Experts of a small language model.
Size: vocabulary 4096, 8.1M parameters.
Experts: 16 experts in each of 15 layers, 2 picks a token, a softmax router.
Training: a variant of Adam for the experts, 9283 steps.
Below are experts of layer 2 (counted from 0) of a mixture-of-experts language model. Rows are named router (the router's row for the expert), up (a neuron's input weights, with its number) and show model dimensions 0-127. Each number is 128 + 32 x the weight over its row's rms, rounded and kept within 0 to 255. Numbers have three digits each.
After each expert's rows: "comes after" lists some tokens at least twice as common just before its tokens as in all text. This comes from a sample of Wikipedia text that the model never trained on. Tokens count by the router's weight.

# expert 9
router:145128150128131159142129060181130129151133135183179134036152177107075096110088171171179149082091138078156091152120135092124143108129150081067078152093107166146119112157143193145104114128108165115182108123136090132134183128138149146122190093091112127117093156107102122144159110158106122120101196181139172142064097139144102158156108145077146085133078111123166137106094159123170078124170
up5:179158156211110076126141104159121118109200143167163148081174147134068111099086125176091180176151174100076111094157099095144097104108064134163098141144062121094121103113095107112115116116082180155176164197094123133110170162107139150082141168132125125155123140110109102133104137133130141067101143094074112129123135140114131169080117138127164116124092105131124095118036070134143142099098
up6:098125112151120195120111109071115132121136117129191180085112188131103137148116133102121108128082138161131092059115154145064143165097151115127106094100130099118120136126137221123146123098208047141127185102162117111159147167111138143180166098049127131100148197176165117106104151149170129139143116154085073094134103137169162133185144108118115169150128143093110135074080125169129119127089
up7:077178140114132104096106091138119148077143132184137118086111107143127074119117132203136131144121166142113193150094161034124160091106171140165113138120097178115138167198060121134104157128135154130131095134100177131099146139061143181093130189064090150111086080122099119172176119117143140119144130101034101119122115078098094116125136115136146168129081101167155103107092106117132117140168
up8:125099158176139136153097102191152150116109181123137132127046179142137151124104109115120105155111137082128104063032136095137129080099152095133126151135084092155148081162172147096120214121120184099168115097147118080109183168134155101168204150125116107157144134113120151099146109085120103148137164108161132048144133163146112091159142101122134158163164128160083139167076079117105094157143
up9:167087171127113156193079153143104113104078128131146174060150137168090097130121086125108177139082122128103115128185109139080103178090149102065115174111084108160104180156058113149138151116148129078150132125083155082155095122138105122118128114091154125142119161078134125120200105108148158106143170133115197161134081178157065139097120063117140159124168073166157111161143095119090113158158
up10:139086136168205111107136122158122075133132184095134152129140141100158185082133127143125172127153165125142109129108166086146132120113100129132142085102093184120109101138071103103115166115127191094162140138067153085140136133160161120090187210126175163132087088211141157145105196142139072094082092144047150098114144173120127106134156121118172110124121129182117144118101062102150103146137
up11:182127151124114062109182146137101152110105102210072151095143104183130146074132137113148080118124142139115165161136125091122083149123145184161139148187143151106108156099107063088103099112131126167098103117131164145133136096163090206130127148095145158149145088151079166139141142170140122138051115126136126133170120140119092074080159179110111140088114175212142108155106111096105075198126
up12:088172145077058137163134096091109070137213186106097162096174140110123095147114162139177094097129138129116066144148152086144173119089148092118122133143177140131161112096104086101081172104163164126142153136109086087136073110100140155117138172151147091098109158097186158117165126087152116083100118121084064081127140136141190134091111094115133173173156126119085130138055153150138120174140
up13:132133191127106089160187160129146140129138085155104099095109127155081117133126118140095109135019128126131145095148107100093087163108138075101138161093103131198122105144139147110160116098102105104151148107111086096097167149131080126121082071098130162050093205158128148137143127133130065121139073095173097097126108178100119194109129081106139185118152055109138135111137143149166087104080
up14:129142196115104126114149115129105112183135090211129187122073154126062063144073172185139134095103115152139104150085142136177168123144130094071186169151113191184171164104075133156100097111136145157071117127144105151142191161116121103155105105140120176134109097106158084140143157136145106143144190064061096104121142157142148165105152109116110150145124111121125125118154169156089074113135
comes after: " c", " C", " f", " F", " p", "c"

# expert 6
router:139178134150154165140148077146137142105052134145138177094140140149086177118099156143106103091129139135109110122103168098151150174163138085109108142198104162112069119170104178168127145113157151133133096133172104137152157136199164105189175189086089114096086163137128081161125113077156098141141134131079179111098113149078162158106083175071129137183149105163090081096112159134152089128175
up5:110130088137165156137135132146080130158143180129063118130164158128005133103124137138102122176104158117138135080064176161191100164164143102126121090097189121108063118157154118098145133129048090129142152074082133113133131098105127145088113159121149134156126161150164169113078102089141136086113120159135166098096081085107113118154138210125140120122122107172148133126147177077075148114158
up6:141131112155168075134087094157158093143141132172155186045074165183094077110100196151063098081073174106107125089089144129109117132120137145097140184102134140183097132154116126127119141118172123132111154105122152125147189155068077152144084045077172140109118096190123147149139097117149112081081137121092135123102093169129126191113146133083116160129130091167115136118123091117088116144129
up7:098182170144138130137178138118162141132089110124082142125136114124135129148128126130147110123142120156123109107133120097110135119167150126056099183157055130109091121132108177111160103141128102193161080167142140143093155175196139098215154197107098055079152157128106108159138106093139111159149111051101166105166122179089149175111057137093116110163160172162149120086111141107168085127181
up8:147097154156105090055203090157106111170117156094084155109095094164130128137139172156028137126132143086094138167129104156161137109085162156092076149156137121118124127182107103130175133083111119139153125169081077101145078171138159089175118154117145122179128133114136117133102119094108172090100128138135207155148100181127165097164125121107166179151078138170176170080162143134163101152102
up9:158091119143165128150114077120171124165122128163125143080094167151097096151059156165110129103113151144135078138080139101191130131151134099088151159140162138180075158203172121106142143059150152088110174095141089119136171149045106147083112090060154146180112112153114154157119159145149154115075140115124112108119119168101109172121187129056145122147094084158085088090146134153102164155125
up10:192131130105123124095091117109155128158113126154133143107135171097104096166082147185114124060149142060095103133055165146119108113093093060153147105135130183190036137188132080085095147111142165083202111116138067142148164132113158169127079126061163153147152089124128160118127170137121121122100128137154153120142110146090163144104181096109130131125102129191093111116184112106091141121131
up11:161160136136112130117166119085183133090090144129115123091159139113162117105141127142196067159131128151098100134079103090094123142154175099178036096136135112102095108156155147116137172153110208110166136077085170148145154041159180185130108117080148067185161147125138110112158096100112172095151117123149148099119138183130186105112111086122109146097138114136070101149188104135109173125117
up12:143126167192071155111180103107112162112123087101114215111119166127108138118118074144084158174092117113174118121126115141085134128118174100106142138116142095158105159157092182072113131194141138158141161118123111140112127140147090097155079121109191131111116147188146098142144114157139085073160167128104153107169132113162137127138076162128122118175065108133133189105176174076036121066110
up13:126181109123198118068173125086139114078084100149125096060126138117123116140126163133054094143128147173088171139098199084112101194087092141159081113128103190111149096171089106086146097081159153107127104150164058152096092142078108097105121074100153140133151127094161163147139099089122182123125163103159140157164069101140132116143116134124166137168140124124162130135098079166092127123174
up14:170172112126103081140146162091129126143185107182175128100151128135087145079069125119148189067064128101104143116120180141099184100110156115117143132101152125119134178110121139138081073071153088074092157127128138109160118168130094161143113135164123165165166134192089131175119197118159113023178097129149150155175152141101115147073136149088081140136127142127101139144164133154078139100127
comes after: " |", " of", " the", ",", " and", ";"

# expert 7
router:173193104154155153133154066129136128120077159132139167090151179169091169101128180159098111100126145098113138124095185058157082151146159092104087136163149165119077063166115123184091178103148153125135111100149066157141142080148155145173188146095110121141102156175121087169116116062164107090104150130076179132074111139096113123135089135084119093151135107163074105151112117137122159114150
up5:158075152166114170054123113136099083107140150094174143116141153131127157128090170167145114121122115073121152122103136063099127091164118110126087058093140177148144139133181151069141163120119176129118165198111070097121103160113105101121105157144160152067060079109121171115074212111126149120081128112179136139144125143164157119086140125122110139077080128140085083146102091150162099099080
up6:137067097134205116076065115170151122143109158154155096100106178118115142095129128181076152126167175115114158118146091150139095140080127134107142127133123195087145157122134112143137098141127115117135106087116096057183150145131176197111085077097105158072159122166140114181081119100188101108104089188101149065118138146106068149146095109112162083140063127129166145125145177101122111161130
up7:131174186113162109129092132076137108172157127162147117116165153208111129091121124113080090123144105097101123167108096130141142192126174107163142158156190167110142157133055133113047187137135101162100112119160190087123060102122078174134100146094118081138095103125113156117109125150139124162133099155167204179130123137068140149135138163085101095178077151156140107105168131160122082142133
up8:179097131171095153082098110115187097096092102084127127103141128133153148173135158113106165084157118149121119102141125091126180159141140151132133165124110131148143075110158159059144101093078163168180124070154116127103167195150116131144147164140113078147085129176122119133138078141121158092130046066104107149095081151104115121144105113101153123117055114220132103067091095114095138106189
up9:164142151136154105098102131138171104146150183153135127048100141185092089134047210158091159126073125130153089153152124133153112170114143129115121167144112169165149117170132124116122171102159157119220183137102067105136175101073177139121150068116127141126093116167142125165104122107133131135051116152116087125113095148126150151111154123063105119176124097144111084089184100143108128187138
up10:162140147143149094113121091160162101156153182141142103072113145147135114084085193149083105105083164017108099136098114079160160147143141118097131120128090128126119128178128149024120196131139142115171115154109093103120147116103152152139125119093125174125094078140105154197142158123196089123113162153142124110104144147141131188126146149067168115164045110181153108133156163109116128147119
up11:178153131183132154166095100205145049155115151159175158072112139178080167129095151200116111110078194063139163118053121129128108153147175068077123137139167124172142133161134180095143152092157158141160113130162130138117149096113154135139133126083134140109096170177126127133108114116181128156121165141137141098115106148131111182105143095072139139176083060152105136120155106163128113170115
up12:109135087155098166110087117119145119106154102103219150137147183152158146102112103151118129127132127072147156159101103127147142139098160135153108147145119135114185125166118127089095094087085181110107091118119136130202147142112114167130163072102088168160156129195187123140069150152109109098097121170188163035110105091121120146093161148110188133134069054179096130111161114142081110164115
up13:112113158151082147058124088114140061094095154114099172099112171137105144146038112162147067129135121128136086146137105154086121101184086174077155111106190098115146103119169151068133138154162187138106152103106139133165076159102101114157076162140122165162130158159107101147071122101167131162085147061100153152109120130154155152140105103141102101103066094153109120135196102145108128151067
up14:117183106164128154120094156151153106140143143154189075095127110096141099100121171087159155119142119131131101123105163145136162110129100079162103146116175200083060104136160128170057143070122153127121076122100137174122104101042184157093129118079101166137141105129188104152145092103146109101111112092088158098089081203092159095124149137100111149113137113169121152070147119159071093127084
comes after: " ", ",", ")", " and", ".", ";"

# expert 11
router:175176121131146136181135060115119159147121153136144157103138143159155141088078146097149167132142196092120112129061166092122131124154204089097082105186196126154090114161100132137134147110160131125112146097157070118196146057125140141145157127118141187104133095165180113211100127133177060122101169133149145126099118148093106137133098158067165098161146151139106089104171147105159095142136
up5:124145179146098149109080104119153098136128093146190121094116104141115125130106132126118118129119100109141149130102169154093041107170162161144156100121147088162124141118101125138154109125177142116150149139167126158148114102112068176068146153078120101076095144187155131160087092177196178076121123136152155154079141123090123081148128145092150061125096158174015079144151156106093145116189
up6:114079102137087159128154109094136130104129150122221126140114114112124179156119162189166158177101196075127095130086192133163107119167141142044145155130156147153148093138104107143116128108169121127166166175091108061174123123146115143164078122123128112096119081122134105160161094139133111215130171209129107115085131149111130104139120083051166050137117114097134138153135118141147105103145
up7:118152171126176141135149107105185195149142121062064123104186128246145065162135123146116070154099162091150136097095113166127146152154128139149154150130147112155116123182096157118069082132131136086105154117136164142105157115131152150144095081100146106160117097143155131150092131154164140058112177064153089145098089113086133181091104120106121045123155111160156131141157131174142135156128
up8:102150200126137136078103078160132058077142128079135142101097107153110142124177144170160202132112196118097143114096141134167051147080175115132135101082110151194143080163134177090143121135106153159114082118147133197171168110115172118120116149077105133120130102134180117130116066159111112117135191167137119031109162134169153147097089169101116101140111129130131129127119098158144154121132
up9:153173061117137086099079109145108097139168137175125135126105105196139144104093134133128111096125174188106137148098098062116128079140108053119097131204123162145092132158137168116101159087105107128114165141189058113140175122095095126135107133110105169047150126138146130160115146181115101108163158116132088143056179131073090123083144144131106110114156161136110172097147109110073126174180
up10:146136170140206072127099122111141154183117127152094075123126125130153136105103107214128157131117160086105086193118134152129202066182116116152079116131118159158171086206108150093090118148101145102167158110081100038148183116123160175100089121115141152132150121162131168159121101107148113053143100114126106137057143144140152191131135082112098112153123125147156132112141103114141120151101
up11:105103078144089162065145148072092091106137090085155213125144112104102145109079129086128187129129095135119201182118156097123094113139141105067145181167157109209107132113168112073141169122169138130127057109145116111163145123131155174145113110068133097179105142171168145187146130100142168148099132199106175099117095150119112159073119135125089112116135115139137119102158153147168119095139
up12:136144115110075142121125128122145142101089098132106121097099110150140090125111141143153160125179158194155146150106151049094127155151140082141187105096150073141124149148175180065164154071135126131101131164173077060163084126151147170197178158147197183144127116146126145160077098064186106113150148184122127180156106143132130136131077121109098161119146124139101146087158160131146106097064
up13:140145157165142081162166083119144124087131131142145155120137151110122182100082140166080154102142173114129180182130146117124148121076145107151088168107104141172093054117097156083130158153101132119187110109170060101155123160072203137096162105100142107148123155143219117149161091117096148115079173071145156119125084194142126110102065118145184126142111127148133066090164121103136125138164
up14:140105135127089155125096087172129139111114213092116136146131147121139156142082131142103090090197173125088103130130107106160095086115137134101121123104079192109185077156153108115115242093169171122130111092126084140120129116151132088172163125138180077146154154228138121136084168135172152098134113129139127117126203166115119140138120100122149164163101148135140096204137109134142119114064
comes after: " K", "k", "i", "a", "y", "ak"

# expert 1
router:157163093145150158138140065131162157139080122119125187083113119161061107120088168141113147086130154150111090129105144096167124137147156096119114157184123183118051091170092133147099163104167145121142134132127116127110140096177121082188161145084126146050112156105106067178104135076132106108128160140105190104097136144082127149118108152059140118203122141187082102091094143123145152134195
up5:164101085085186123109105136118191106116145152159116121103148128144142136120106128177092092084031076164113126139112104121163105126088138135087066182098104100088160090145130071183114132097136139090190105160104088065149148171140106132117134133120110107148091113162134104130122163195104137162085151216159151166106193115073127120079142168136126128109076121147135155107111121120168174151162
up6:100113089086134126202151133175173137073194140072156153096095107143133161191150098117112178095106145122156179091140142149147097123054097141080112148162169115155128113124187146182118115165136113165106095077118139111106146105131147141118120087097146189055096125143143125140163097063122175149120118163138145109056173104100197142134170117084136164173165139137121160136117140167141156124085
up7:135147091079172093146111130118125102115156137123187145118122149114075127118142089164135138120028117167120169169116178145117107137097133046123151167180171130143090130148093086140099141112083149068126149158153114096143121164137084105124180108099170149072161087171145103195133116184114089185097139181163096093175139108146064169083120129130141142127134139130170136110161128052138136171151
up8:121160180143126137164149138089195160088173121151149135134133067173117169087113173112035080173110158093174155118209122106091196117112088157140104149162121113152157136144081139119142128117125125098153132193125168100081128149144130097134166196104094196110163181132136175124110148109143100071115127078147129116121175105118142150134085146089165117151168109137135077157145175121117168110164
up9:137105187163118117088124085112154134151168131121181068088104142191093113099156145133061118111096110121164187115111176102089157192121110104144164096122142183168089144143150141147130176145152145127224145171125140123157195107120205105097110094139116136136128162176088173120162115104100116093110151125149145085114169118084107131170094125123149075084163160106136101129175142170090157187130
up10:155165115181093092203125059099149139168171092095140132108167127176102092088075118168120165084110164137112154103114084103104148195114127117140147119143113197123110110122110144155171115138079130118118197078170119098087150093106129106172128149176185095111124120126118106167120168124128089131133098137111132150127130160090116186130112091081043153167145120121115150187194161124144156128061
up11:171155166108147111118118073076134133144098156091118087106170125132139125155132139117123162070167140127101181198165115134168121158153134136132151160122107092166128166182162095162117144093111190109198123056178127144165112132105154151174098066151166151107128118121133115119158117082127095137065185156111101064124158188127207165151148080097129080109082097117128084084165150116154136103139
up12:091131056149134099077153135148132126137192127118150080125139097151142090133131108135060110136101125077080152080139110125098156102135158113117083157145170144164126144145132159117145075118132075105114158181159153078190115137091109114146128154164073105080117122179076159120119145101123055167084170137130143154099162082117158147119110141041079061173163132171130073121135141111176147157178
up13:135215132113136164063095072130188130099159136147175183090084112153150116082127145133133154152120154163176189038164177101141114150093146112119147158102162148081126131126133109130098180108159128139179118094099147112152169123092209137100115086076178178119143139114100169127137193109144106114108107134140151173085154162085157114194085108096101080108131116124134138115173125143129099114133
up14:092134098149195144104122137151127148156154215125156059120142159094074110144131217117159120141073085085137104084086112140111135117149080096117179152186108144164136149109098153156095136123143134149120110146096168136127192113145123107138163144135097100078102174143097065055166168084117186178103145118101126136147092138135154173143089137110106186135170147084098156153106178101142149090125
comes after: "\n", "ed", "s", " is", " to", " was"

# expert 8
router:148137150134127103179130082074126143147136161169145167063092165145110123043065149126098130114131196105101093069089137128107103150133163097114162129163122175165127173160108096154087162064143147114096073086140113164122157089169138156199103146118135131106107139150106162163145121131204153080120183078095154062143130163120110168125106156102138158150096106186161119127107103109086101155138
up5:171127135112116152188107106118152140105069146171124171086099061166183123106114140144135069098114127143190137135110122114122181216189177140147180126170105127107118090114154150170146097120123169171141128125102077123083086088124180126075132161075140138116057128130181159120126102133161122122095154122135133100096126157110119114146113152121099113141109180140073092174147041090076129154100
up6:158129123241171089139110160111126133153110102107086098130168133141127099138148160105076150140099102129114150146129183099122131171114149166134147096178139099113118152144063147150196117165150175125129142130140144145099122139178073138093169174082189108168140156128127110100076105050078182094076118177057174135128118113114118126170162105127082149078141110168105111130143140125056155129120
up7:139150109144115114160104152119150147104142135117121150098075110196107159128132176136123082107160107112099089100148107137160102114174154087166113130118125165108182055138113058142089097089105221145078099100039094139179157118142123148169128137110097119204145112126060138178085128177131104118185131116154180111148140150090132134111104140108097155104094167144116084109117137155194088156083
up8:136117128159121136147131065141115178140136193113143123128050117158067091167117139122081134165131180133086099158131139134120155137116117158150129098115105104119127139175111153041150093115178115105094121121151069129103169071083101104181119139099145077157126100101147129169147060145183067157146161123137101118104120177177129153080114066116083157119099086198157080151127064131137123138165
up9:112146137097063140207136112150119097156160146169165107117116125121139115103162104150124133073106214151132114070133191139149175128110096158175181131215176112112115124146092120082098116144129142163170106109107140077174212068144134084138107111068101122159089144114164135136136114138172108130148123142101088096118151184160130129111117157128147091125171076136079109152082141116104157192158
up10:095145109113097094111074092109113194091122171165088154108119077106135134060049121153177146127131105161178157079131165098087096107149092101098110165133124135122165155138117081164123101091129081135114126178153114081106189122164131118162136108133134184128131183110137072156105182104173103160118117186159114150097142159056095133095101116115102110141120075188144186149142128128120166085176
up11:173146101149149108144095169120160088068150123102157144136090105126109074060079132120107111165112182194180122161110174101138072162148112118127163118145101136143062081190076110111115137130111172098123111171102162167118154058130136102158115117105148173066050103112184162112156109162160166123104071110130120109117109074127154127164091141128151123154113125119141105175060113158163167117145
up12:151105099130089123145091102118069111093143125130142140128113139126131118103096119086099180114101130208129099125077190133107058124121139057102155074176133138125080156145168109169097174121146078113091140097138127150106115113144053171125152178054171105076165165175113096115141141054138111190096100123141150065101141096171142133145191135122087141172115095142139103148118117092113135162159
up13:147127109100095128096173135092190101155168144094169113109145096107063065085159163147094064161084131125124079199098138050112102088133138128049155114190120124132130150154151127124183127091133101095131125176157130128100111193062112073149116104124126081148105097129167090145098122127150150105140123142123123111158135168148163136163120103127163110096151098123183157052117085186146098146118
up14:125109115145173098113114122128162086103119159128176139129116097136099133174116106121105122101102209109094181111129119106152120133111149130066149086115119163142101060123125162108111104098105130150177063094135189133085131164116070132199094079081166134114061119169121169100134107137104139064116149205148121061104156163113107156138087070110150197093112100164155160109096090160170106109123
comes after: " the", " N", " n", "|", " in", "an"

# expert 10
router:111161107184125165131107114165143050134070179124140109081123127188093084121135178170114113138074156156135126159125104087203118139159154129125110141123111157196088068155105118151121133091150172118192139083099085126183115122100138140114111151081171182142099150166123138082069121084179147114105100168135151108105158199090127175138123164072138099173135115118098163140088095149107154132147
up5:140146063137135082118107101099194114168146141138152149127129080194119087139121131096148106128078135100105137185187124054162137137109129112130086157128120108160180056128147114111122136129169175128104092093135115153136111129043088130113084165137111128142087105156103168182144075086159100134082138133060149110119123138124172172169172162100172110128134100115126112036096119118106107195155
up6:167143166166107109154155120110138111127119089153093178127102101102119110159086145189076054159133113158148109088073138086156103129179196126109136067120117164152111107151153078133105149137114192128150152152147137149116131191090125151114160171097129151107144149086164096103057106065145166088117123089142155053088120173121145116168161116121150156166100147158099137149142159140065168125049
up7:139148100131133130107167091071107114088197121162099123096093093142148111139080132105088182152102079124112110144132130180135087140100136083081182197186109125175105099161073112139127087120084099086082091059171121144120066064118141169098144117107162164198115183153116142177123099110170181078125084145161154147119104141135103090118104133092143166147093114138161154132170122134092128106141
up8:145118106113113153138115130133122110096131155123131151122077179129105171125111119147158182118133108097095092136070137066069138161127111127136139166143114122130120095112133122116123140109158187080115153118139163122129156080149190125177201046129101121177091208116125165168123138094206171166137090145150206090170138090148084148174135096118102137117171087166117138134187053098112096167136
up9:085130115091149101097160101133089177149144128086120134069098109092125183102161215100139094133112122110085107068092108172120157157130166138112154087150146131209065158141135113123159114111082101137103087105137130097122169128116133103111090147047141101166109081106131137111091148130193127119186135118131091059150114138170117100161155138126155125194150082141084138097053126109092086132085
up10:145168101130149160159096146161095117102091168095160107111124139160131122150143144088112076163103203125160172148145120051081171122071106133078088163118135147119111073114072095137105094121183187100130119160084142100143093115122142151140092139109107152074100143107153149119053153123177096108123181124136124104063058124136152155136089063112045169135108138128134096119100141140120090130185
up11:165140149088138140135177118168130132124096152162146112118114096178087072146132187200074120130109083120101072154110156071126136082185131096062115115170123205098141111127084057107083115145081151086156111163160077151082133152084089146109120142087111128111077135122085131114106132061156170118114080166113143179114154140065113120115158139145138142119157143126125105085162115148069158156117
up12:138112112163115120188171108112170083193082115116139127098142146142118100076134143147149076133131192125101119141092152124160152130136218169119144109117127132122094100156148149190152153138166104111179122128073084206148105170093194107155202086104106127070100055095126158109142138149185110141143098166127159108091081135098134105109079081097106117170110131158174133131119117176145117093106
up13:168126101072111016102075097163139168170094180114162111113085168119106058105116113094130100118134129126056064130150110152117121107156122139124033125150125136135144105146183152193134148115190145129140107096122140122133115113079097117107104157132080140082139121148168117129144126045152154132105129101116137101106139153141122133135091165147069141179148107123114082073134127100061112167162
up14:132171108123136134188101096107200088136132183100118114095172091136155105087096139130140085172132122139149142170094117122116117162140146109087091085141108089141124111136164088146104106084140154151191123085161142126212129112150175097099129112103175156149186163149129137129120137134145086115088113166202121072175084169113179160175163118110064113166098167155100100105099071092109073171112
comes after: " M", " ", " m", " L", " l", "m"

# expert 13
router:154105152144141131114129095114120113188154131116176174123108183160113121131106184160074120101162186118079114165110142142171149147109156123109123162166142132166118120172152096085166193101140170057144126120122094187140121138095138149122176142104123100151098081106159123176156085099200104145126154135099117099147092119174161143105146096066151144206120100212076091086148148141136130187082
up5:143125108145083153088143133117172139136119198122103152116134147150080081127083147163057097130106168164112186075095136162096068128113147126118106146090159138143118104118128098115128144118132188181106104170111075119121163110155138109089159147118082107117152108175106085149143150161175126134104106092041109141097097126122144187030084097142215117162101113108077142139104111148164147142072
up6:100090166121119089130109137125148126170170145139120135101079102154158155120145196154123077150111133171114080175174128101071117168171147112106126134168183107136082126182112048135147126155162141200133131126071136110108114151108095170182140165101124126139117148109142083105110119113189218114108190174141121055160141165118145145174132152134120212133158100139192114154142153140134158146131
up7:123156115182085150097187088134101100166070118148138120125129118107127122183134186139071134139160187154165063168116121066147161116160087101143135160179167099154125062168102142139144100123141161084134118130123104149144164134097116153181151081112119050182102106136087097142101108129095142126122133181190153145142117117118186117111153131092164119165169162151129148140075130078136128183046
up8:078153112098174101182145121085075144115113156088121171090145102164108114050119171144125157144132184057183079172149108114136138126088134077134104120149120122199180123166147123098158204136124112107120096137139155176139134143076120119112144142068141098115153125155071174150101168133150168091115061183119149160199135118111101149123139088125084155164111160146125176128134141134074165161148
up9:152174113128130102140167150195116084186151150103137163113182124205152127140105143132119130112123125119118183146147141121077146126157184107139097157121084133136110072150106144168188165139127120112103108103123101121091115094130107120133106089171116125103102066083147118130140117189158082107127224150136114139157092109115089150092109149086177153129108163156064093172204095110179071181176
up10:121211131176144143154147108080110101101137189114082079131098122134142147073105140148172090107127218072138095170112127162156132094071162156118153097171158157102134116110175184165118141131188082105174145084167155093150148176118104153181118106125137138107131104144136119121101173160125093177144083147189091056121175130100111131137139127099182126166083169143124118137171104127091114142152
up11:175130151169163143114108027178164116127099091114125169162167091161113096140080143091090134151154094194102129152167118121158127096179116066123092114145083086124115097160135087087132053144165143166156146131193164104120148118141162118144136112089103165133061145162087162207078097066155130143146176149135123140089119146137124144145138096118166126094108081162138109110161118100104159105092
up12:216183135169142162157115149133095117092134101121186118119152099082115101095079212163094100099132087167117156130139132151157114124113154064145096156145108110117127085144135125147105179095118134123200154138154077086107125161139111048066150137168099157109156097125112161123117097109176094116171148160126149171132116069116179112143160093116109101120072154093148143086098119077140180078158
up13:112097132139091164183115138142135132181068190097167118082050105101085147118165109142136127084137139072139140161189147118123082187132083112128097132164074177142094145111122110160141061139122157070148126090167143160132150140103103156094085107104138124094051120077091102130151138082118101097106148175116089133174125156191146173092102142111102141172111181111098125129122180114098116151080
up14:154068158188115114142215107209155149132058084120154149110089117146108102143113161114105099134070137111163146159114167176157068166093118167058133156104086126111154142114136165183124133108111153146172082077110068145095116140098152160173159111144167110123144091113080090077106132130148062111129158154089162122139084169145112112128108124098140121164096112135137146181062081143120141120125
comes after: " D", " G", " H", " A", " d", " O"

# expert 2
router:103152106145166140125128108103171111134124161121128141092066179176061143075096150161110125098072178134083133065114197101155097134109153092109128160132117128167095075178173122124049142056167124096126077119109111152159140137145139142173129085072134170131112148163104157146107173108175147156083162105087126113092153165117175150115106142099127105197107071174146110116074106115159116125145
up5:158192070155115094155145153103147109105136137112078123120049156155176164162156145150146096145150145119048149131141159142090104107065140117160096090111172136161100118122115117154115127076143174128148116149165170152165120126086182147117101111054120106019117149138120140141074178056110123120150144101104156065135161150068113116128082184107122089158140105111095144150111133156132159105107
up6:119088150078155136099123149178120154110157153140123089110146126120165053089134159094089171181117133114132092123123171038117141139192149036095179135156125187134132106145081132076089125092095120140127145113131122127119159163112129109089167074071086173160104138149110124135098070131124100093151145106108115103156116155196076190154073084123178159151082165151159129123129102129155133115144
up7:111128114108080068172143112117128151165145134142162197117173088126078140152140155111096124110123183120140108147176134130121081131209174135133159133190113114069121085110169114093075056154096111110158099126073115104119124079091110124152118105125104112140074104152172101139079138069138123074120179134171144110153077180129090176115113189102154121128113181191151139109124123107102105186093
up8:160149120127066148087098091106131185085156157093132165134114124204146166086140203200121120097151176138142150105094164148122112115165100114108117107106159134115090127147078091161144136099175141150140122155172149119086110123131113193143079086083101165096142099059132148113145065143161160125130066128164173108143168100112143114094111117097081131171174114156079070159096105134140187155161
up9:117107142179161110085067122179152154085136163124162152095095104106088151138094164124159147097085121089113149130150160116138188094164176132112132115114094099185084144128120115095163154181143206145113148080151072143139156065118131129118096127105122107142168087139125156170143092030148130114094129116059162134068113118104123134100168122141078084153056110118058110164105109165130157134112
up10:210164155120163103134127171160184121120139172088133088060162134154115153089155189152067137099093120148141087106167137068154122067130137147152102177128108113146051116156066157069148097196102144124151117128111138105136139144121104122113104080154155143049130104113179131114123136094195134125095150115182102115068154165092138137106137075142148124144155145165141117172103141130165170096104
up11:131118123103059137171103099134133186058157097188161148124162098131103133105116125134151119137125181161139151112130168138127140102127106117129110134134183129115126106186087096096132130138069092124107150130088168179175105104174154169117084112137157103177118160140111155199111135160154090047141090137109148063056111153127169094143060138098162126141198077175141139142088178143084143091125
up12:131090104128142114128134132168148160128145098151092118138113142142070121074143175175127115126081126100053164087149144171194081150172159160152121073136135122165135129150154086070119124094166145114163165073161164155168115058102116100122063107153133175061090134138110148128134117078153117098129158140150134081112120149123195125197099171084128140125126121187072100128119128161155106097201
up13:138094139194148145120087111157201121116175165098103154103124177087105096160079149121142147162173169150139112097184076155134160172129121152104116090096131153121100070125167093187125124097126152090193089103155152161088141105091185116141136122138142127156066140167126112113189121136141075116107105132101099149060085095134150122059126135123204137136102108192134103115117099161191148092114
up14:112112130127150118124121131134159138144145122140132123115124138162098137156081151072070141136124098169113133133126132101118107127113153090136137129138132109146048088149175120128161164165185165120167128061147095075132158146197181077170121077065094090149123101188153134098116145079119069191074167144113163152151132156213195130124139111119110162147194082147146108086159140054153111113140
comes after: "\n", "-", " (", " N", " \"", " re"